{
  "n_layer": 11,
  "d_model": 128,
  "n_experts": 96,
  "experts_per_token": 3,
  "d_expert": 48,
  "d_shared_expert": 0,
  "activation": "swiglu",
  "moe_layers": [1, 2, 3, 4, 5, 6, 7, 8, 9, 10],
  "router_score": "sigmoid",
  "normalize_top_k": true,
  "routed_scale": 1.73,
  "balance_loss": 0.00552,
  "balance_bias": false,
  "init_std_router": 0.011,
  "lr_router": 0.00133,
  "n_head": 4,
  "n_kv_head": 1,
  "head_dim": 32,
  "vocab_size": 8192,
  "norm": "rmsnorm",
  "norm_place": "pre",
  "norm_eps": 1e-05,
  "positions": "rope",
  "rope_base": 10000.0,
  "rope_fraction": 1.0,
  "qk_norm": false,
  "attn_scale": 0.177,
  "tie_embeddings": true,
  "parallel_block": false,
  "init": "normal",
  "init_std_qkv": 0.0789,
  "init_std_o": 0.0,
  "init_std_up": 0.0789,
  "init_std_down": 0.0,
  "optimizer": "muon_variant",
  "lr": 0.0104,
  "lr_mult_qkv": 0.4,
  "lr_mult_o": 1.5,
  "lr_mult_down": 0.7,
  "beta1": 0.95,
  "lr_head": 0.013,
  "grad_clip": 2.0,
  "warmup_steps": 200,
  "schedule": "wsd",
  "decay_fraction": 0.557,
  "decay_shape": "linear",
  "final_lr_fraction": 0.1,
  "batch_tokens": 65536,
  "seq_len": 256,
  "doc_mask": false,
  "train_tokens": 670800000,
  "steps": 10236,
  "dataset": "wikipedia_en"
}
Below are experts of layer 8 (counted from 0) of a mixture-of-experts language model. Rows are named router (the router's row for the expert), gate (a neuron's input weights, with its number), up (a neuron's input weights, with its number), down (a neuron's output weights, with its number) and show model dimensions 0-127. Each number is 128 + 24 x the weight over its row's rms, rounded and kept within 0 to 255. Numbers have three digits each.
After each expert's rows: "comes before" lists some tokens at least twice as common just after its tokens as in all text; "comes after" lists some tokens at least twice as common just before its tokens as in all text. This comes from a sample of Wikipedia text that the model never trained on. Tokens count by the router's weight.

# expert 93
router:149128159151179155147140152118104102164112154136142181075122134185157142130089110096138126132140116123139127163157126125143125137138153125131140094147096169161122112147148098119116178145142146089107122149090095173104162116130113136130143126133128132114141166141083176103159098119084105120161089153134111096121104115129122139124155156114134101098110167100131160165147116115124146116140
gate13:150115100146149142147119119136121107148108132113098116130100127121161154141114110108144149119131145185152036119176127091142130116176130147162098127144122105139145139098120164113104131097145175144159120125120121119129148145142103125128062139119132115122102115177105106101179181153121129112109142095148178094140127123133090117122098105137153150109116145140124129135072135135122123149112
up13:092140131104107116088155135128082102149109112180157154130153135148134074117138111127110133127091141118110155148091112184113169158099145135128142118103108121111118101171079078158125082154159113146094115097131131110118101109143152103119126092131141148120126162088145148125073114115093117116136093119136091156100124139121124120117111115131136114128157090135096121125177142116121152122167
down13:167131136104125129146112172142085139141119130139152111111159094121147175116096089136115110123158144112157082132080137136146134199099170132127120169104120127150113132076119117112190140120121129102134156107089138107127117131090168160144136134125180114116102137142153131102128127117140143123111121136127088113091116167160119158129148131148107091166172120119130130159152151154133118168129
comes before: "0", "1", "2", "3", "4", "6"
comes after: "0", "3", "1", "6", "2", "4"

# expert 13
router:134135142112164120138118170113124109139164127125148141046125097126110108178126122118111132115141096160090141170101133132119148164129145106179139102104106134173142107154143140132130168114109151131106147146108109122147109138149117141117170148122147127124141166086113124087163120138082090125138113107152156111102118103117160180148148153077152112107159146128163136128129100170102129143111
gate0:147107130113121135127152157094071107139190115102126160107109120157110146140125149144112117134131153123153162124144081157067128155113103126127111066142142092126103120135154134077133110127085121115123115092142119135144153119156143154132158140073139137127143162140137146136127146124133154120139143136100175130131144134104105122171163099081087182150115102137124147136135080104116118145101
up0:126131148109132122133132113146141174125101141156129118153114135159163122110123124105113169123151116148127082141088167158190126134123094157113100130159104109110142102133150140120124141177129115113133130158130139115112138148122113115093150146194121100140168112125135111123101102147130084157100123096128103145149140134158139119088131079165120127133144126115143154034098140140166126114170
down0:117110131065173149110136136130114119126111119111156160196163096125143108124125136086163122133149109090099137113148116133086129123163135111116136098124148158127095156108133082132132126120140088103155120111137165140107129120151163116163098103150189129141136127167135167136134166101119127126173155116131101142123095134154130127155096140136151109131121102088135129157114097139117190085120
comes before: "–", ")", ", ", " |", "\n", " | "
comes after: "2", "1", "–", "8", "7", "86"

# expert 2
router:110155129112151129148135146123114125141131118110161144069136150104099093151148122122132193142135095150090116173104138150104105142128113103145157127111081168130117102128119109148109172105142111117132116119082102158141142148142111143141159170126145125117165144095130164116155095129076101123128128137118135099113109080136157127159167152082144103093127204126148115125117113128092131128124
gate1:126121146153152166104090089148112121160103151125113153141135117120140104160090115145166124123158171137127122117168130109110156168160086156124106128160090145142136095111111109177103142128170140106125140123154126128158140139112135079123119086120141147113140143181124163139183122114130135127128169111130118112129121087116146107066107123068139114151123104118160125114130086152122094155148
up1:138114123106123124155129097104125120190133145163125132137135143136123126082124129141128179079103072125150104118110150158097170113145156124081108115126125099196136132149182118098105171185127113147157155117136129068128135138101138094114126123089132131128146117131095129150088141127120118097108105119113162086124099127164124131108119122158117136085136135152132147132116133100167148118125
down1:102150120112091160133089131125091160113124090084119100090184114117137136128113133127113101124129095112094139154118126120094070146138080105134137173121158107120168122107155131111093100101128153154126107123110103145153131098086144111116118188099120140156115135102126115099133133135129189120101117134099125138086148116151128099179133086139136117159119124124101107136103132104097102128102
comes before: " |", " | ", " |  |", "; ", ")", ") |"
comes after: " | ", "–", "2", ".", "1", "| "

# expert 53
router:119121169117157152129114137131112136113156153152144174086148105152134135141101098115109129117141097092131150137139147167115130128115142123147131102117075151151144106150149117117118152139116146087125118150080119140113129157143091143062106120135138171106152149136103182113180162128119105137145096126153134118133123139159186171127152156125146113076129163095132154153108083150098134110145
gate13:147092141146126090132148150145092164147097157054126129105138064091133134128111130108119130144092127126160155133100137137079124126109108127126123168153139123119140115155138122130135114104108146076136107147104115134118097164125114103139112106125122152138171134093082187129122148130117149166130138138137109148113133139150129179127122114136150145151182108119107158122096129175129066100135
up13:149107100116112168152062116130104152106171105153130099166116144157126130161174142129070117069143128163124113130093111149099116122135165156129132109146100152128160170132130148092137129099142141124096101126168128158122172128134113116113121135126096107146099162163132115137110119145089147130137116148096118136131122110125149096179116086120122117129076125110152132130128131089157147121084
down13:115124136100135138114137133153107167131114161107118138128113100131106064141129146181107153112104148124098092109135139153149172150145138127172137100114123128116108137153153106112151140124127167117107170120139096131137092093116118115132126146132114114131111119142087147123145115179135096129108153103125089155155200148127107135138138130072067111150113148119088104087161153138130083162121
comes before: "2", "1", "014", "012", "019", "013"
comes after: ", ", "\n", " in ", "- ", "| ", " ("

# expert 65
router:136131147133169126162120122110119129147147133114161135143153140138113148128093135116154110133183079125144132136113149144095128159129106123190135108103107132130154094206143113137141155101132157126107148148123099122133157136131124149131149141119143136126146173119089151110159120158067111141178087102128115108137112104122159166144165179148150118119131176099134132119139104128070132146099
gate1:137129135102103122141119142125062099141118114170112162115110117131152134076156096105131194107113134126186161133151130145133137141115154122098155117138138149163086114110111085122118123124113093137167115120126130111117126112174149149146095096106124118121134125114098154096111158113159154164099118132155115153148117063143128101119134166128152132148115170149090104132156100131153138128173
up1:129164156131148136123149118167183100143148142128121088108135066133131103162107097137165174152134140091120160125117146127152137132105108128153108162120147136065107118156108085098106120129110149154101156136129113096094120136126116142089132126106156125164159159069158111139131102105169140120142107125132141125136104117132131188072122109135133111151106148124107092085137112128111138145139
down1:095147109140049127122122122114156153084125144111131142130145135091085135116150126161137132113124096121105130157151116146131124100137140106154151115128149084119134154123128128110138132108116163124066150119126126115111131115105094145136157167126088149122175142144160087134154147153095095109131153120097084159092139075141160096136125177180131143110099129162114135165122118149128109093120
comes before: "| ", "-", "|", "- ", "The", "==="
comes after: " |", ".", ")", " |  |", "==", "==="

# expert 40
router:120143150136163126174119120102113136158149126112172162130126170151096147135109129105145142144184087127135137158110145117105131148142121121192151111103105144111142098167125110137128167087153148120094124147117104110167167121127109097127148143126135149126142155128093139107176117171090122134171094112145100100142114103112160149132162148162139085106111140094130140125142116132081111129080
gate1:152089144119132199157132156095176161092125104166116070128142112146172128095144098166153123098156088063109121138146099131102104155154126107127107094112114123137125101147099126116171107085124145095144131126124130105111160146161160143138138160138112123106128122115146110127147166151133102137128117119132114122122126108100148110154091144139152137132114119106138112105073142110118176137121
up1:160138109138116163143126116075209151137133141145154106129093131140147122127147124123135122167081138138176133127117137121073118172164112129107143157159094141129079148112120125156154088114117146123135184145138125102115107118138098121164117163127180144137105170144104124095142166147134118106123133133111117120144089166140165123114115132138169152117093120078119154117143144141125142112136
down1:147136131148180102131121144171101081146107079135183137168108161161184109111130134122110117100134150157095102102125135127126169099127192111073139133113176116142134086138130139150140129106125131158102121108147141155142139159114117138116108143108106143169188138130116116118159099122093152105129139129111107162156133122119120151172148176139142126156129150149104133129158118144125129124126
comes before: "| ", "-", "|", "- ", "|  |", "- M"
comes after: " |", ")", " |  |", ".", "% |", "=="

# expert 19
router:150119148096155128104154144105134105144131143141151135058146096122114153175110122134119112134140111138101148126121109114125155158147150111168134104105082148147135114122138113138125134120123176139105141121112136136150142155136152116104124172122126142126132168101110173099133130169075092128160100124132168085091089113130167175140106132108165113070126136101156126165123092138093105163112
gate1:145109135105146126104139144107116145118146110086086131142099157127085173118118157098091125158082163123113156117109112104134150074121143105142163090116093132132107139116126150122126086128067107127123123145060126109174125125115136112140135125094134129144123204110132106129109154111111123174118124105142161146115152100138140146100134161112138107183101111173098116116139124125117140121130
up1:147142107104130120123138116123146117145123135134149117120117100082111150161145104126133134090120108101182138116146155098137120131167109161132105124104184152082166083154152091102169114129155135140164144157137121116105124147156170122132144136144105112130114104159129145105137177113156150150153113120114132098093123176077157142135149096145123085091126152108138146120162096120160124186118
down1:116119142149100121132124130121119145109177113130106126096102118189131128121158162095137136141123137124117142132127091148156160144106184104103119112134130177108102134100097147122105112081175106094117087135162151152129136113107119130101156115092157161097139138111097082120129117102132089090158138145099164174124168137154105126106127152111111135125118140177111152148091084143110154134141
comes before: ".", ",", ", the", ", ", ", he", " and"
comes after: "2", "1", " in", "8", " in the", " same"

# expert 59
router:136103120113156159149118147095130138179125105138184145091135132117124150119119121130133153088164102114109142160108110117094133134140121093150131092100108141132137139182144125142129139097149111078080108119090105167150128123135115121128149170128110106103177150101137157130147116144092087097160102105161149102102139121105116139126142140094106061117168162103135125157101112147114111148121
gate1:147125165083129180134122150108128135135131146156154162118158122122137147107106129102120119079156113073125143157135163140113113132178164136103173077111134099121155115095145153118121155134126143163076093127115112147098098117121111113114146149172122124104165148099160143111122108114113182140110107115106153099109102124095130114109139134120091120143185141123148093139148105153147085126134
up1:185136148119122137170153145123155112104135117173155104161129126125121112118114125135106112085125118142155153131152108088175119172155157136126124134078132090151151100124159152083101129118139124126111124141120131090153143166120090129133131107145154131153129154105118131093126100137106095125098130091114116093144185162127189145143142130095118149075145086118135117110123085099143151103119
down1:091079150124127109140144165154081123116152121109115092152125123099107166122112119135124115138107167141104137137139133153127102132149096162144133136084129122098144151142107142134140156134130142152126136101067112155162136073164197140162152097137141102144128126101164116169138143100140114160124137119111122120153143155120150130134119129146102141127135136129076183156097133129093101148063
comes before: " | ", ".", ",", " |", "′", "% | "
comes after: ".", " | ", ",", ":", "°", ") | "

# expert 12
router:119090114117173162164133131107134142124123130107178153083139104126143111157136161134145152079168068142126160152135143158139119131186144131165129129106092147125121110137144084118096182117130129131138140149126117158160161153134109159077146170122178106104135167101115101104143137127119119101133088101123131122108107117129162118151139112107108092100120181106139112121149121137115133122135
gate12:165104147107135191143103155125156133127133117130166156102163101131139164130110157139154146076140133097150096150169126145152125128133153131129125115123114121113143083120143158127089121128105177120131131154100143128101121148129107116140136091134105083122102159122111099104145158114135110152126137069160104143133097114096154118203122164114162126138143141077130120140092140130137168091117
up12:091102134093138172177105105162134112172087116139086116121130087160139140109128116119070123150152141122129066142197138126116129099148139138142125183124142117145141117100108103112131077110154130163077119107138128148167124181154152122131106166113150143149123122108112123121156119153134142143125126162130141110155149104100118126148130086132128133111126103131119090149165106126129162118135
down12:108160110147146115120087138121097129128155095094111156102100184139144131101120139130175159130135089104156110135119136105152081115112150087109136109131107138128133147119147132154142130167087115168147163168174149155141123142102125155103137145141126179164163121115075102133108148157117144087149119106101152129118136119107124140138129181065097117117143127134115121135125099158103155137100
comes before: "\n", ":", ": ", ": C", "==", ")"
comes after: "\n", "-", "\n\n", ":", "- Order", "- Phylum"

# expert 54
router:139128154112161131135136142118149099164140178096187155107168116160152140104101115092123105136108092118129129131154135159136105136152099148114139083129097137137119101168149102155120172111130133103126151153098076156114132140130129139144137160089175125146130139108084136107158103144067115120147122100146137133135110144145197122126162158105160138113104151101135120166136096125154134129116
gate1:109137107121132144132116136106136097139143167090129138109130159140189167126100125141097129113124129104143090113128099146119130148114148110126127141131097089116150129131104136099174092106111120075135117130109114128136105169103126119117130139142117124160080120158133106125128075133121119134120158151091155158143118121159156215155101151156145125113104140131152077133105114140139161138051
up1:117102130159115083118116135116109154114131105137097132147144102137107170129215101094130135112135128106123144079127141121119118137171135095137106163130105162142148130150166118126151126149093170126084157165125146159134113143096150144154114132127185163112121098116160110162156117141091150117140142143092107119123142166146130096115146129084128109106112118120152166126142084111094141141089
down1:104142129161146163101123113154110132117141136152082082053120158130150108121105141143137099151139118109095122143173118097106150093107091160109141119078183119106116114127141117139137138106139097140121124118120119116124135120116119130113162111158132108166129146098149136114162173108119137127128100164141163117103135104060161122084128134167116130126137158129161147174111105169101110105139
comes before: "\n", "0", "00", " Best", " Pr", " Un"
comes after: "\n", "\n\n", "0", "3", "4", "5"

# expert 94
router:139126144140168131166138151116100109179116121117168183117119141166146159117112138101123147117152098113163141148144125146144143158169138103118138094126127191151134097144136106127096144096139130110099112155113098137123140141126155154111165134104185166097167164144105162083128135132096104146162119112131125063108108164127140132129141141135129121122129197113140159129131128142097144141132
gate13:134158139123156109131107119071122126110163139103127150112130135152135132113157108138141112126119122092116089170119152133133164110126100131137122158144098120145150109142106108183106122176132126175124171156091127124124134113154117134097147104120160123153164111132167124132126097173102136078163093100150121173105139168166156109126100110139143083170127144140143120190151095115131101141144
up13:135139137139134114111118187102149123123113113080130113105146144136161122078135128100178109136101145100151133165116134126155116155134171110099088150133136122140121129169092145100108091125103135170120190140084127166135106104131150096143164100126134084120132098099101143122110133148151118103139128098108123134147169174123128110099103121121080110153153093124125144134123100142102174097153
down13:130124107142141155156151166093108154187143104146116145097097122192133097160121111158135177154108145138145118150163162101152093098147069101134145095131161136119134142159125091156147138127093120120163127147154164142154139132099118137150144150125117120108141133120133119097122149154129121153147126123119180108120133092110065131141106139179094159110150127122114127123127145126161084125129
comes before: "10", "11", "12", "3", "4", "1"
comes after: "\n", "0", "3", "4", "5", "6"

# expert 82
router:128150153102159144127127142136171120141126153106173148110169097140156124106109112105132129127141074111131134133133172118115120131136106121148133120099100118123145110188133073130101161113147158113120139159123075130106135129137146153143172168120149153150130131066126141081150110141091127146141079121126137138107103142105160126111170157075152108099127167119130138166103094146113138126092
gate13:134146165129130133154158120125114130118079139083154126144140106137150139105124120092185167109139157174168118118120141134156153117116084136138161083171097147103181125116146111101112116164116153126123124142119096111113128093146118172109128109144084103112108117127109171122118133106098138139116143117118108114080115155119175119106137104105094143082162130163105124094167116155142105133107
up13:130152140144118078133139137094162135160156160154119144122092169143137143128135131083122116134134121137106127171113153106183143127096086149135100147125093114119086093174164132102146132158124154152095122104120114120101159139112110137128106132159123109132122138078129141110138100112132123101120132118120123125103091130210098152100113107146102140125114108125143130150153117125109059086084
down13:140109113130091135090115169123141137143114123136109127144109111108118138098104105139146098090137176116158122125143114117113112089146117073130151135125093135175160204131151129153091124118110175136080117117178102114128093121119097152174124101125102086129126111097146103105155112091125118080116143087119122108126116117129072089107123146133109090115133109136127110100137106145140126097127
comes before: "\n", "\n\n", " Best", " Win | ", " % |", " #"
comes after: "\n", "\n\n", "0", "5", "4", "3"

# expert 85
router:170100140123140145119116102112129127150124135127147142052145102121115147132093128120154154164154124112106116135090091116100146109138128125155137096106101156130152136151160116133094137099137109110108155114100110153164173136123120133147122161144135122115199181108091160111150109188074099107141098103154114078134134129138134128127123154124110095127141159097138139136116076157115127124120
gate13:125121092167114124143144128140087103163091148107179138122155121120116143111121107152086109117163146080147101140117100124113132136164125128124124102143126150157125125127098077158155126078140151099147140112109099152131178130129114121129163149111092117116154147123106141144114143118134121137168098126158092102085072106093134155147110184090132063137132150097093148127133141140136128127143
up13:138159109084138153099110164128126133159170117135131155123097136132158145172139119109144132109113094142152118084127156120140128115132120099115160135112120134094116144126107117145145154155116137095133088154093159138137107114080147102133091141117150140113134108126147119116149108089103112059092156150103134123134097138142115098145156100156145154099092097065139151104115133064104153149164
down13:149128098112126156094123122129126156129187113160111138162152118142132094129128156107135131137141163159088119132161102141160119151127133176156178149090093127137120123130134112104109183111157115141113104129128140117116172186096120122154105112097120141072142124176141127094165109161106089118112116075110068141132118128119137126166126108098126150136175135128121130134093125142126105133119
comes before: ", ", ".", "-", ")", ",", "th"
comes after: " ", "-", ": ", "/", "R ", "S"

# expert 24
router:108136163113163125117123151102153120147121116107175159089167131113146152129121139105125144141166108127130138162119134125144161117101113109138135086118102164145108131173152134162108158122121122104093142117097113155149149139119125148139128136125136153099131149075123157145169104159110086084164104128134128096115123131108122155143157181083112110130127174132116118187134092187100108159104
gate1:137113124158150113126171153141138131118126155134137159158101139145125086118113111108119093140109127158178137149103088143156113095134146156188117127149123148108104129139082121143118157170118123116140146136145116100122117114144154109101114099123153172107153130145093167137104065095169169115139115124121105112139098113057142126101144156165158113137134132120150162133100114136135141142186
up1:137097162144127126127145147103101136089131112128162151146124098148098095079115095171113148089132124154128142141090139135129135117093126162142098182106133128134114110096112127157144153097141143112082134132108136144130136146152158127091105089149158125153109144108074117120122130101148121100125155174111128183140153123093136117157076120163093082142129150132137132145092180090124130142122
down1:160137115103155124140132179143133119108132104139162146135126094164120147114165111172152092121120140131152185131048109074107130111102085122096154124094106119149104187121118158138109109147105123119153112128133143100122182154095105106100149151124157152131102163129140100151115125131101123098102121159114153128110113108111157130118122125132142082147116149105144152163125106114095143113129
comes before: " | ", "–", ".", "; ", " |", ":"
comes after: " | ", "| ", "–", "; ", " ", ") | "

# expert 75
router:130107145138155148158149128113136138115140168109128112096157136132154130137101133144139123103180103116153113112083146176114148147109095084152135092123082133139110092207150144135124137118134129105112120187111101142113129150139145149113151113128156135120181165103090152117115121145075081132183116114119143111112095098140137131139158149127136097102131170127147132148135090120100128131148
gate1:133161133160131124173152146123076125097136111085161118131159143104157153154117143139125143097124130107137110141126093114157168110101100195138154150135130158158124109144126129076146146124108136093066108123122105129102166108179130147124134149106140135162147148153136119141142145096102165115160136112099150111171120103161098154140128149112129121130139154131126117172164145141089132096169
up1:157134103147134120148124156132119113114144107142113122114126128156130086154151113118139126099101149098118082092070131134151127139126144124127126120141093152089102118104147094126081096149121130107131186129125101076146092112159116154127100163148135121125125150160105135165093152085116116126136093109120108124134168137184119079115092122122145129099086128152167166100125166160103096139133
down1:094157152129175116170110100128153114135061138114145157156150146105110095114141168137123101125091120111133113138164146160153157125113190168115134131139126119125127130137155137127134085107128151102130107093114095118119096122132122117170114155121149096114119164160136150126136172150125125155140120131142138077122143155121112149118143162129175072140140095148128140151124163103176147081116
comes before: "\n\n", " The", "\n", "The", "=", "=="
comes after: ".", " =", "==", " ==", "===", ")"

# expert 44
router:121128137098153118114109132096133133126123134115164156100165118139139126166144137112138195125145081113092100158096120130117154103145151109166157080131082136123139133133166110160120150134145132099071154123106127158157147135146152142144147160124119121079151163103113173121147116156122108091165114125145134087106125105112115124132152159119109107128120159088175121161108129155072104123129
gate1:144165132147152117119175164101091132118142107158170132152150139106150154111116114099134114097125085125150132094178141157155163126103088115139127133149126132149125148125133121079125099112100150095103139140100163143167128163156095111097149126137133108147121104149100167152171115150182089112133127160119130145091102101120114142109107178117145107137152146118124121103091160085130156111117
up1:118118135132140096119120128122118130153141132132132130136135155136161108115093130137173154127112076124113132100138134151139131122120115108101129157136114099136141146123162073068150172152098116135184139161135138050148104138122166128143154110143112096158094187145108110145147141118115135114127147155079128172092113156111099121151129153127174150125122142176087115124143136117133141174141
down1:112133109155165180153168114129093170084070148150115136126152109129093149125117123139133099111116115133117136143119114200138131123109090150125085152127084119168150143098131113125093166116118125113138102135119142134110115113161116106100114144138163092132146120100114089140117152136129180068140144133118130117193136092126111100121128131157081116140133140150153125095124140111119124087120
comes before: " | ", ".", "–", ",", "; ", "th"
comes after: " | ", "| ", " ", "; ", " (", ", "

# expert 9
router:149121141128155154149137137103143122131107172117143176110108155157153116127102118113110155112140111102125145170151142137114156132136138115151140092136083164128166104141163118137091174144116144098107110136106102153097162132163123123136155143145159150097156155131115170064167117128124107150170100142117117115137117125137119154120148147115112114065103182101169149163136127117117161108166
gate13:142102118122149127164087154125122149122136088107125144159113107111122087133122159127110098093150164140114095125157126099134122169131104133135125133102094121150148110152160146118125115129159110162082115190171150141136131158151126136134118150090160134155146119075105137093115174148067080110093145148088120120146139131095135138145071093118123161116118143112119109126123119101123167139146
up13:099136108133112105107165123098144134124111143142123128123135153197123150141113094096128125153115133168111224135110144167116142142137145133100152121127130146100097107134127099138134127144087152147134118106103077115118125117172156140103148114149151145136148177150140099178135125123173126098122125092163157137108135136183121094137166156106121090129107118127147154094152138139109129155122
down13:168146127094120108158123135122109117083115122146133114125143120117147140138080110116126176126084153144093126090111165135100102098107143123132132131147134078094064077123151083155129155144166098092161169091155162171143137132142109126094124130155104132144083113130124145101106135131137114128090119089142147117125133142140173185130149106132136094126129113102145116088118137151115122135130
comes before: "1", "2", "3", "4", "5", "0"
comes after: "\n", "0", "3", "4", "6", "5"